Experts of a small language model: 12 layers.
Below are experts of layer 8 (counted from 0) of a mixture-of-experts language model. Rows are named up (a neuron's input weights, with its number) and show model dimensions 0-127. Each number is 500 + 25 x the weight over its row's rms, rounded and kept within 0 to 999. Numbers have three digits each.
Before each expert's rows: a language model's description of what the expert responds to. This comes from a sample of Wikipedia text that the model never trained on.

# expert 8
Description: Past-tense verbs after a subject and the following preposition, comma or conjunction in narrative prose: performed, built, feed on, administered.
up0:456507509503460467489525489473443495508511503513483498521493502500467510499534484489473525493500504507513472546524543479504491518496525490473502508466566458533510481530528467546471483521523526527489500458500461484538486493501536481511473526520517470449520485497488517473480523528503534556556464516508506499569494518453522518463513517497503507525487512520518507529495463496500491515520
up1:456490526466507556509499516540491495512492531479457482454483512485506486487437478511488464500533493487501515512521466526486468475500487499523497465488513494480504490494547471534485517490518505508528487483500477455504503481492511507513475514484509517461492458503502497471501553518490483470489466478450502525460514491509518502515430477484476518539521469526499453492485557467532534527546
up2:498467522550484511515446538518436535473531500506530529494515493469458534520482467513448507570491466475492522474478501504517489557534509519476531500498496504504544550467519510527476483499528519496454532508489512489515480481510493511514467494469536501561495496478510495492495481502496519527500502526533521481498467505510493513513510480510461523495526472527461496536505538514481495475510
up3:498541463498525538510428513512529504490509492526533523465479508480482544513527500483556489500485534529495486514518479509468531490533505489563488485472506488525496540508530460464483453513510528568504523478510509514484551512484464553525524537530494538519509533504506538484511492513500498520474523468483501488473507479475494475483527502481494505486501508517494526499504513496483512491435
up4:463492515490511529490499521505465465523496476516500471513506533474508484520499503470524477490519457481498475486504487514477513506501523514521527509483494502475440536453538540513524494493509511554529501501494467503534534512531562503470466452513479500471455496501545511469505522523453480500472508498481515507528479498522484493461451487515472463534480505488475501517492525512492590509501

# expert 7
Description: Opening quotation marks before quoted titles or speech in music and media prose, plus word-initial capitals and pronouns like I, He, $.
up0:509451503491559543547517516476463489481484496483479572503487482539536519520513494516496474529485503503492495492528496449526464502516520529507526460503511478485479469461515504468488450489516472523530453484504475461480571480496479501482525497460494489513487500528467476495525519505493504541471505530449499554519497516479487540506490511506492462529492480502492517528487520496491505489520
up1:486509475501509478529502511513491508497521496496446543516539480521503487475513496475547517574450525489531513536526490503512502509522504469497474507518487521519491494483530471451454482481458503492509485493514579522545482484528480519524484519506476488502522528505519510500499477532502516571546528488490502509524541481493459518463517548486503544500489478490482533486511468489496473500510
up2:474514488516488489504500524505482483498540472487484536502485485507493524497531492489490506488449456508527484485517551459517513516550530510517507472494530502496539415522525487514473444513530483493541467505484537511513469537529533538557533503486473500437504521534502500516492536517451530514493513529533497494487464473497500476509491519506506473499533497510463494519493488512477513534483
up3:532511488527504520444550443477523484488531506509490481511463493502512501489515502517475481466496494484510489552508512500508567501523537551484482483516514469511461494563520508486465481486484493452532470479470522533560461523477495503499501525509483492466503527492528515509514481492475506537518525500493482492500495471470524488501511519471496498504493487523487464467468490515572525546503
up4:512519510490521450484487467524464521468456495476490469511549502507535511505493483543486511545486476486501534508453529541485490516504498485485536516501518539524504488478498498495504493517496535427503507446487533504490496545514494523504492538492541496507512519531521505508573493492450524506518489516529490462524511496489491519453478469494472492489526494438515502523537539477473516516506

# expert 9
Description: Hyphens, single letters, articles and codes in tables, transliterations and institutional names, like Cemiyet-i, Godzilla vs., School, Department.
up0:475523487567499464485492509486515532499459473491492506497517498514548469554531472503479505496469515518458483476505524516512521464540482506516507489470473518554487481465509467508511489488500511524473497481509546501495510484524522491409521471542471503564541520495508497492466492492511509483548505505514508479517519493523498498521495491531512507451502479505544504462511492497455526465509
up1:523520480482479492480484527477488493527502538497483550537506508479522527466450530459488526527522540491488516451571494456482523507507458463489527511483507515542461472506498473494442463489481532501495506508505525540497551483502531520508529476485504487494495491492511517470482435499481540491511492502489491496513491539501505527515512526492491505479499503466536517511483530527487520466557
up2:477510453504496467481487516470481489498478500490466500494473471504514493535494522509514505495457448543509524537509503495495520566474479521504517501530485546512540500545456488492485509450511500523531474515496499491509485492527496482439474498468519519473515503495501541497494477487516541467529498504477547482485507522482490513481482507542487529459431464497538518512496486488463524516441
up3:466509485492478460467510528527497486522509522549496501477510522487503483476518473510553516531540491521456505544528517509485466497489490528507517507446482476532525491490502503512488469539501540502527481482510540513479522539464492465463525532514472511525504523483533507459473515531510486495505493511471498471534484526460529473520477486516530476505513502511514581509477490463493558524478
up4:559493472448511507496481467514490476466519500535513479471490474488516491556500498546496483469486462510509522513534480449500470513516516488450498543439505518474520500487503532490461486482491475477473525482514532429529492476493512460481473530482472483509487507497486552523505487532511539517489534509495534475489461517453480502502506508519493477515512480482499517528499507512467513472539

# expert 5
Description: Single-consonant or short pieces inside European place and proper names, often in lists or tables, like g in Belgium, Belvidere, Medvedjek.
up0:520487511480510481561481495532512512506476541525480505516528467471520449498466487543482473473486474448538534505505465454491466478494525508472484483491499477505459491524532507487491473491503497503479497482524516487522499512522506530494502471531473510535498549537496542507486537472481494519496513530507485483487519510468562544481495532493480528483520457487508493517528533497523470515426
up1:494522550526580494493458488465505518499467476477508503505513487471532524541492546492503511519530515498547491504537507513507491541477525501478495482491494518501526494495521472475489500482502514511502522521485471497519486515497470470510587497451493507487531485500496530534459524469509517574524533481518495473514495511518505491505489464461491509486535494504495511501550546504552509527488
up2:513489559457549512511460501519521495540447492511503501499509484522517520539505475482486498499497477488526560550504516488513472485506508496556498525509537464516434482477525482512491498490496530458483545497504527512499497480506493492483562494498489512504527563487543541490473499505506488531486497490483564513478485525469493493488489477511503546502516468509476478544529525489513497498510
up3:498512509495523523444465511513459507530486510508484498528501550506498462505517532483505474492482533493516506498490502500456503556481490530493490494499475503466506486449502532524465457536539478541473482508553533498530469492493508512539474497534512546529519490522485461505499521483486537532481560504506471454518523517513497525540536480526473509502465488464474517525510485462528487494485
up4:525472515555496515506498463494481471495472497471493541549490526506526487485508517487528528506532533519504493491535494496511483534521516487495454472505528488499482499508517447492475506504515482501474471513485502507539487450566532499465517515444522528486532483492512465459524509543423512511481479541536494500473532538507459495481511496503455487506494493513507469478512481500481520485454

# expert 0
Description: Words right after sentence- or section-opening prepositions like In, During, At, often quantifiers or time words: early, late, such, time.
up0:496484498528497498525525488497491461463525471474464525538519499515527473450550484486504493541500500529465493513549548498512535509488495538543479514451484484512491535528500493489497506518548507523478533470553547504508494496482479476512498508514497570425531489479478494502491503487505526468517487478473532469469480497475497477530474497509516523493491479514480472493540514499534492512532
up1:467470453509533507518527526465467432533535496493524475475474468500558537490502492437459489507524475477498505525500473498476436452520529482534536525504482503516494474501502483506505516494463526525515524495512465497536495508504537493483519497486497496470528491502497507520524493497511517531486503489523474484524492518514464492488526513523467489475490523495459534536526476533454447497494
up2:534556449498499495474451491473525505488493447489543521504484489481529506521534473506469499520524481461491525547473544533494513510496481512530516480491502500508471510503513501500466487508466499503494500489496525530496471460500504491505564510482496515508491499487488462492470511515474505562509491470479479519562529505525467437512505534493529545559480540474478479497515523490493515498471
up3:479490528470477527477505525514478512490537516488546472493479476520479505477498475505499477505483481522489511474533502504480495553538512495471550506489498515488494498478518494496496487518488480513498489466503540519499528475446505492459485437473517530485471504545495506460516473479484521486560507496504476436498550492456531495469534514513500487572559530495522475498540500493510520495511
up4:497522480458510495524533460502505494521495519544495447450501514508497490513445517444491522512480451475517520552495490548492547515546505488506465520513473507506493494481465516485484536481542523460493526509509525502492467505458464492440446506500518517489524463474481492487478525470484502507497479504519512494514462542535476478541479534481473475517511512495509511513518535498503520502482

# expert 4
Description: Separators starting a new item in tables and lists: pipes, commas, dashes and spaces before years or names, e.g. | Mark West, –, 1936.
up0:522483496507525500540457519492513496537494522476491497489548522477500495519531463529501507514518472474451492456482534515563468459489474493474504494491424497483461481516516501456486500550494503498497493497475486515564517515479498479481477509529497461501486502499534515491496502512512484526464483512504569516495465508517524455487497530503458489549485510493481528487501497463499503536459
up1:476506512506524480514533507494470490494520500496529484454537466453494523493521521470509501573518523512527456496461512476482485511499523437542494528482502502505524485504541473485491503501497506492508450503508479451528541493516488479511558430503498466526520507494518521483522541541521514502486504505514511491545522469479521497500456510491507518516513444472471518510461513499491518477533
up2:504534487501506496473532513512483505477496507500556509513543503529495480491527532488492484503530484494476492518454477518475531499541524481450527520486503577541490512517537479507505463503498486498524454517481511504536460478548507507479501512517498473494531490552482478451509462531542494480498493531516506497529464528497499459467523557535465505529494483509475518524486497518486533506538
up3:489520501519494501518511506484479456530437490499474449498535531470501542512462507495496501482498497455516493500539477511493471513528524499470549477526505485545464479462499498522506482535484460508525507457534536480482493514509493486497512531505542476513507548516509499486495483472511484508468533511525463514490505508532487443557485499480475554539471474478506547506497466529495504535500
up4:518500493493524479484505464445486488497498553519474500502510506482507537510491516499449491527497527476499480474539432468496493514539475515534501462516477493478502498505474504539515517462493537508517487540462506505531476497477496478519479510548482492474495509490482538520453490533484503515468503505484453555503503510484545528499557487505480474543494551453468500516496492479503479465464

# expert 2
Description: Numbers, pipes and line-ends inside wiki tables of scores, results, episodes and awards, such as 15, 1790, Won, Nominated.
up0:519501521509504508479518474505463523508495478502512497531551484519465516489518529529499498500524532458472467535511514516505529511511471491508547537533441493498515485486503499509444480469491536480562502471501485515497560494509479554490530510465468484537459481497491531467550449516482525515501518492518530519506518483506541493470462516533472504506484499473536464528496485477492503530489
up1:521469508519552513473472509546494492465503530518453518483528536478518528498511515536545521544493518488475459515497510503476457528522458464508519501507474522545491472436483497544509504522454465516460501502538473491514529534520525471501514474496511497511526504479528506475446461508499553492530502493503502461522503512484532497517504472501526518523518477515479496460473500507528499522513
up2:489494496509524487493441502520488520550433496474513465509507465439516533500475479481555503486521488538519488500542525500501483490484491501502486478504491495483491513511585494482507483468499513484499485485484485449513462543506480499528452494548505506495507515574497436502515492519466509499504506511495483541473499505512493502503477478462485498511478509545501479516509520505519537517457
up3:482499523487516496513483510457497506515457508531509494475511486502487506493484531525505501559453510487492500501510466463469494472485498514482543472496504518516494552535500502477487522521497508536538456486499493512467467559470544538523493482461543449478461464511494495482531470544467517469450474500508510498541496484528489528517496506491494464513530503516507539556530488525527530484504
up4:509506495537495497448496532517480507491461488477538488488492509473460531521497461478477506503507481508487479544531426459530534495527468490475496491500517458538506474513525483493491480480519467532494528501469480489522527419528489533474512503491494520511472527486527507466486467481475486505487492508449496463492513468510485512457509526466474490506491479530545551518509494482543497485494

# expert 6
Description: Prepositions naming the opponent in sports results (lost to, beaten by) and numeric or name cells in wiki tables, e.g. 29.3%.
up0:473518538519521517513471526473501479502486494507501521473551513531546469475512501526517515504450456471460446506503498494501533497453493510489510471503481487538473478490542494476504503519501442520552488468532471456527555495498480453457503479511517490533492486486521520462505507495492510494474517480497531487494517511492553480490493526482487500510537464472470510499452514492513512548531
up1:497531478514509508520514505482474453504511493539510455494534486484511529527511495523494485500499517529498511494524473518519442456481517511526442504510480512495503495492529512552484505507486532536542494449516482471499492493537479490439514453443513511480502497517474513525420460488503497501478526508507518513430481534506510493516497494491487493474481500515477494532493527462491530482546
up2:476483442523494503471533569446482487530491543466530467497484493504481477504495519491538469512553511498477485509515547478508498452492530501493503500463485486501491493490535518501480502514509513493523491485508509480495446502505537492497536523535519463470481494502517520515558487499461510483513454577466483455526471514496520512494538463521491490483512488530509498489531477475495511476495
up3:457523485495498508487490534475487514493458485492506492462493537502534485499537498497528463542501505541545495518496445499470516504519543501472513478495496464536437496479465531507505482499503494496514522499518491465494490480490494519481559488498443465453439520493475478449485438522517517513506492500480476521495494527538485527500518507552516522485501498516467503509502501478452496474520
up4:515502441462516447492513473472500525503497448470501491473512512495488510532496553497524470488512508500482511480505473452496495468484501493530514468475511467506519491471479481537516432496461519470511517515486468457502522500477495502537506471492504479475462503541541532464485491522429529510524493506507486515479451501479495529475533490543484468491484502527493481528508479519505494522452

# expert 15
Description: Vowel-consonant syllables inside Asian, Arabic, African and Slavic proper names after a capital, like ur in Mauritius, ras in Krasnodar, oy in Nagoya.
up0:448509483569508503492500455512495492486500525522496503485493481461514485525504501466488510534457481540536479497452526463489556541507502546501489462508493547493497498506512529494490492488529473491509527505540466526541513479440514510506495534520468516461546516513522501527514547452485513515520522513505509494508480469503497467510506494506471544499494458464494448531520494503515513517501
up1:484469541501482490502494508447500514532487516502514475489467488487533489497509524469495513486496494539530504493492484481496532456502503497541518454508534471526454520473486492489494457452461531492472476509522525490497463453482514516490469428482447495471505486550525483512503495566533517535523547508458523486468495515487508516527526475511484495512488517503510516495492558490513513473505
up2:485520520501495518488520497504531507564504473480500454503508491504519516506470531494479484520463532568508555500542519519508458499504449511510521490500558534496513496478486472510492490468509481493537510511513536495506512482527543494494502441477478479434514494491498509505470501509526469498492514478525500466535487515479482461504450504555498473509502528518488481515511531482518559466522
up3:533433495498477524514456471502496499519473481511520543510508488472497462547508462498472501541522493462512491523500524501530471499501529492483534495482496544500496523518544490519515492495524496509547530521521439505482504487562485501543491463526487497468513491534490529504494485494501477504544489496497533492474515493470448475478467498537492466506490525540518534508534515491534477456466
up4:572512522524517501459541495464506522491497503486487486470457493473509468528525505523468528491488441541495471545528501475503509494457532507455494512533476476520475467534484529484475526495490485499498498504512467527571514474503533513495481483490500511543487504484530500479512470510498527536479478472489523513504521515474506484512507489529525492508517524479483529433456486529519535521480

# expert 10
Description: Colons, dashes, parentheses and units in infobox-style lists and geographic coordinates, such as °N, km, PubChem CID, Died:.
up0:515492536527536547549471485516514475483520497504534528496490530496513521478519475511442482526464496515497484477541528463509521496514476499501497468496466496511500580483472476514471500467491478515480532523472502485486522505505507486507490500494528435496469503487520559514503512538472522512503460488517571509512482531505500474478511482475509465491515499529458484503519476530543514474536
up1:484538523527481537502502541480499518539502518494508507517499519515485481503503547485488496512454537519501500538519495474495547528514517522535485488480522438502460517495530462553501413496493534493499550537514461523472477499487503477497526465525523526521511514527545488533487519519546473525513454526509503510498487525523514522496477498487461502511506519523476515502477482527524528519478
up2:478496504506503502516530459450486481505490527504472524517468488497513520476511494508494506562497518505512477522480530475462503472557459500474516498484509475533557498504527489525415519540457528533493507519499548504497484501532513530483474481523522450499482465479462504503523507521481511504514552526483472515544484516497495520488482558499494470512499470497531520467507534498478481498512
up3:517501548494497479534526527496462475495487517499513490476486520511474517474526488445505447492464516494484528500502489537508455507506506489475507516534438467478520482524494482457466469516487505515505511505618481498519509528480479487490470486459493524521517521538501486506498484483555510490514544522512475512510524524480512511491508505497474502514491467503529517457507487448525511496480
up4:513508514490470512481489492519474507454542513522487484464481481494521473473516527468510495509466509469523470525556479526491482482524542539499472504477498504517495491530491506509487483538493530516517513525490461461485496546496540462510448460472496513475511482489541486497524469522546512514503519499480510475473523489502501476492519478538484476470482425481490476475505500449474540457544

# expert 12
Description: Short letter chunks that begin or continue a word after its first letters, as in C-em-etery, cons-ists, monop-ol-y, inc-orporates.
up0:499492505488463494499531512474533515518443479479520476565514506443523450532488510515485504527498520504494486517522507495493482470522564541534532482486503505503474516502507513486438510458495504531524508482442524488510510517536484490534567498491505518496482480475445472497452514527495487482493500517495498472495483545527485526511493530537504491477519534493499498483465485512493551494490
up1:478544515459463467455489492477518525505457541468497485497543485464544475479552517493499521519498517474481508532489495500500482528546470470489536487499489547458510483509486505487490506505514540495496515493532497500488548517497479528522504508552495514496523547511499542485478499507470481489517545507475538492523473526498509535453492502496501477490485543511498520458487502571494502458476
up2:503512529486456541502520484507492509500524497488446493480499537471484524501507518515525513480520525450513504521499526489428495501490491512510424501462481516480523507564509518525521458477493511471477496501525507503527522471505527497510573480499510465477476526478497485473488525512463505495472546526519541525489515432502493517542529495472487504480530524503508471483487474509492493532520
up3:523498475487445495481522511496540512516461529441519498563516487497467505526524523480442498554492497502544488513512498492525524530528480506532472474541503503432508477514454522492507505503525508521499516475495554468503501501549501478518526482501483507449523505478491492511468531507459487482519512500513503472495529489507528504475497502494469502445543488508473461523505525497465514498468
up4:515528508478514506520457502526509516490469423492530493517475496484475482472491534491523496534522486474478496484491509492465502461548512484498485506497504494524516469533473472468486534501476534506467502540537511498546555532516515519509513501508518470473493446477464526474502519485458505493461478463482485511524517479505463484478478477516543544504521478557516542539509457505496500490494

# expert 14
Description: Byte pieces of Thai, Sinhala, Greek, IPA or Japanese text, spaces in phonetic tables, and word starts like pr, incre, impro.
up0:461503519497508496475458484506455509508528524493466472468486482490481528491499501499475462501473502544500499500513485515478501494525479523522501451516439537514492528522479470472505491505492484491477496462515481453509556491510506488483474464507494493465461533491493464474534467499511468509445493478498493538489467529466496512555524531507491487470490505497492505509517545561451464455470
up1:502470513530492511468484508504549529496522475539502472469482502526509501489494478483432506497536522472498492512528482513472543513461488476501494471489499529520544479496575490490529496507487505530505452458538510479521476541463512496492448470488528511466547535549474507470493508495504512521459493513523518525516486479480504533488442529512511463537471485494508502476504502508483502477478
up2:518499480488486502501472495513467500495493493457540499520519485489536509535524507485486422524519494507453471456538499512485495506523477504513505480503507452526512547513506490448515498462498557504456462520504518455478490491507488485490493553475467471518495469472477516507503496527471531540494536500477521511527509527468494493512481479533508484480503441508524524552504496453500487472534
up3:482481522525535538506459523515502482537506500478479499432510487504510466509492501537487486502504495484475546500492486520480489483534468456528499463507532512501458488495498557509461485497493465512527512523541519494510481483478518537531509498508493474514474520505494509476551459546487524499528524548516488447550555501480516504500543528502506479468500494465529535487511483480539536485506
up4:466536473494497514507515490526493501546512474510509442542528448519493548488485507523500506497468485460531485536481500499527506504504478492453534463474465523527470490521533470446513520435530506479519483501500481447491559520541484541496528505500508522520504469501464469505484505500506524553541511486533515479479466517470505509496511491513498514499501481505530497488467503500464486510463

# expert 13
Description: Sentence-final periods, paragraph breaks, section heading markers and table pipe separators, such as ., ===, | between columns.
up0:429517490508491482508508465510488515465486542429514526495461523487509450486505500492522462482476511516484498514535488525471485469510523537494473483486516485522533491487565472506499507487478529525482524477491487498477472491512538464526467535506507522508525465476521504516466510459498457509498462545510518526516534534493535467513515541502483514467491480449476506496538491516521513483480
up1:523507478534518499515494491468471483473518507505498492526498537546512481494485521480490518513546471501504511474561470562495466480492475502510500499480483541510518495514508479550524501492490462521538515505490484496518517497464503553496493502502539520519495457522473487475490476481561484504521526512514477488515516508464506430498530510545437514476526488555477485488485503489456490546489
up2:489491518496499445476512528459521486486526468465497526477528546506535541510480523513527452477504540483533526557495474514484490448547509526440491517492482482524497480504514536544512501533499464494530478488545531475497514495461485474542502505466501473478506492485487533506538468538485512499473498511481499496542505516498517480539495479542490518521526501491502512487484460522509540482485
up3:500526480470490486530478544473527480491543520493533483528482490487521481499471532479525489499496549497513498552492513496509485465500498452513502522513481451512529517501544470488539526530518483500471513527473497503544502486476510510471484480487528479526516517495539519457501463491491488482518453533478522474523509527471534511535566491522483501475467456547522534471503472469491482485462
up4:496524537493489545495504476499458482492502505454530522514475473518506531494488458516467471506488466465501544486499525515525523512541503481547509530513541535541559509489486499498496493517495537477499542505468509512529500516469528493488519554497492489506497478496486534477496487482491531478525530492478473494487511518530490484503446491510454474491448505458444533532546523514527460508504

# expert 1
Description: Single lowercase letter or short piece opening an ordinary English word in prose, like w in walls, f in fins, t in telling.
up0:557523497488512448546473497554518503499519515544501473488504493466492458533518502485506455522510517520464438501489526488492541519507492514496450502511511549542508495480489518489497539483514455462480488512534483471527535484505510543486505524507527540509527480495465525490482510454479504488483437501513474505494473485521531495525524497495508511457505530497514513494523459457487502500525
up1:487509498495516438484499527502491488503477522486489528527490529510515527513484465487464490488461526492526519516509516451505501488479440501511494513484477508508512485539486534500481530492540484527479529490488494524541490496458526488532452520495523547502477477518476529463500537524551517506483524491505516483523504461483543512520549476470488507427477501491529499455449497496536544496484
up2:482509501469501494490499480494496518471458478516473514543509453458482516481474492474516501523492449494502524525514504490539473527488509494438521484542464556514536480502505489482507460470503452523516443511465499511499492487514480516501535541557523487466477506548492510483482512573528517530507514519493516500520533502509540511513482469482474505540508528533498517487527479491485471478497
up3:543508519499528493525464496496473521481488485501532526528490465431528476484534507452511484510503509506469490456499515503479506507502523482473534480471457474519535469497494492473472508499518524472496514509494477563508506513547522491460511490480491465513464478438481472522465539516476522484533487515515493482508514514518468490495521536465500507460480463504456495523533504537530551479492
up4:467506503533496491519483519518479454497487468461471527497489502475490515467457562509451511469488465522509446471482510464489502496490480497499500517491504456475476480473506498536496473499538468512467508490458530510579500523483505536477502498496523515486456470483494517500499559503503544466478468486486488502473537519522468518523500480504499547524465509544520509530483515495500537494487

# expert 11
Description: Digits inside years, scores and numbers, plus hyphens and list dashes, mostly in tables and bibliographies, like 2015, 30–5, 1959–60.
up0:509513546463525501525494511460496504535497471487482503513511464506502492542484541465492521489505498506540454494488492485502496492481486474454485512539500498520505510533494485520541511468519499527458454458537485479483504511505515496498530505481456563472505449482528502502496510521494473535506517524525546514544484471554505531545497502551473517495548477495532485459523526511493509501464
up1:517536459547465509458447491466456507509478432509497480482509507496480453477534511501495493462506497464517511502516517498493547487463512473470528504499522520533490478507481509486514490478547499482434449460493545506502499488511506488519503503546502498470493471491475494491554484508543554505485478519495502495479514469480524459497504516485496516496463533495483482508523515517502517464457
up2:527456525539532491500504494460529501462522475460519474468525465505478496568547481517481486466519535488484503491522497502510528499540566496504513512491486506556491563450486495468506471501510561516477482490485521490512543494509529503475501528554498513517516494517498527535501472526489490499484495533472483470489494528484495511499505479518471498516526487515443476480490522497540504502504
up3:489439450498456525534492543517491495497490457502502463442467527471468506516504474482539521508532502461440506531512507453533517493489483478531483494495492535489511494467514507520508499454492521517482509474497500489471504511545535488465463558533527452514522481500507496488487521476468467503498465524511500484529496491488531519520455506503492488514483507482525521516458525507471498460504
up4:496526466494500503490496519516501497537464522506507486479526523476477502548537493523476498505547489483506434519502553520482505484480514509523550450486513504470528491498530507473533476517474493534484512483510488457507535475529500508483567497462503476512501525487482503452487522512480508490492478476507495454517495478449540514519478463479525479502522476450499495478532492550476452520528

# expert 3
Description: Middle and end pieces of common English words split after a prefix, such as ish in accomplishments, or in reporter, eration.
up0:548500503505492539523477478515437468491482525492509470511467503449479494478503501500520483482472523510486454516432464500501510506562520530480536510469479510460497466547518550503501515495493524450501542520485506507528527483507491485487498512526493499487511521487485512503520500437466528497491521525508506517483498458495505515534465524525461517498492498475480519547458458530516483521498
up1:541507486464500521486502520490512507498469540511510479508447479535542464509515478500490519503461503514492480523472471484522536454516484493528529537530481503517520507512497519480498484495518518512535503480522452518545497533467472512467523527478471561515489423512485533477493515547521475515473502499476539470508528534512496493484530530533518513496484515475470514504547452511481491466514
up2:514492487483492504523501473477490499517502490482476510497506459493455502478539465528576515506536503547533521449573485478499458541452497536517484487535491499498515536534474513512478487468508503498490453501512458525492507510480498443484528500454517494488525495501515460507522523516463483502511479499493458482516507498462513490475498529518452501448507488487519497504503540464516512488498
up3:516452484522507506525488485508511522542450466552548520534458489453486509509485495487497493478536493492459507479544500476483493499516513548499472468494506541472452558486491505516537496503489486469498493553518479486532466508486526482490526512534523455571514480473497483483488518510517502525499528486513489501490504489517499524531500513539470478478556510466505500505516462506531505517522
up4:548532531508508442554521515519481488519542482504504489521571514514499514531481516483514534518504502531498520510485475503493530478543491530505492508497453475505532487523499519470477528474512492456490519521535512475519464521505521531469541538510511489508511523519503481537487493470513521505460524514551487483498464506439471518462480501533476477483489453521512479480505513517538520533497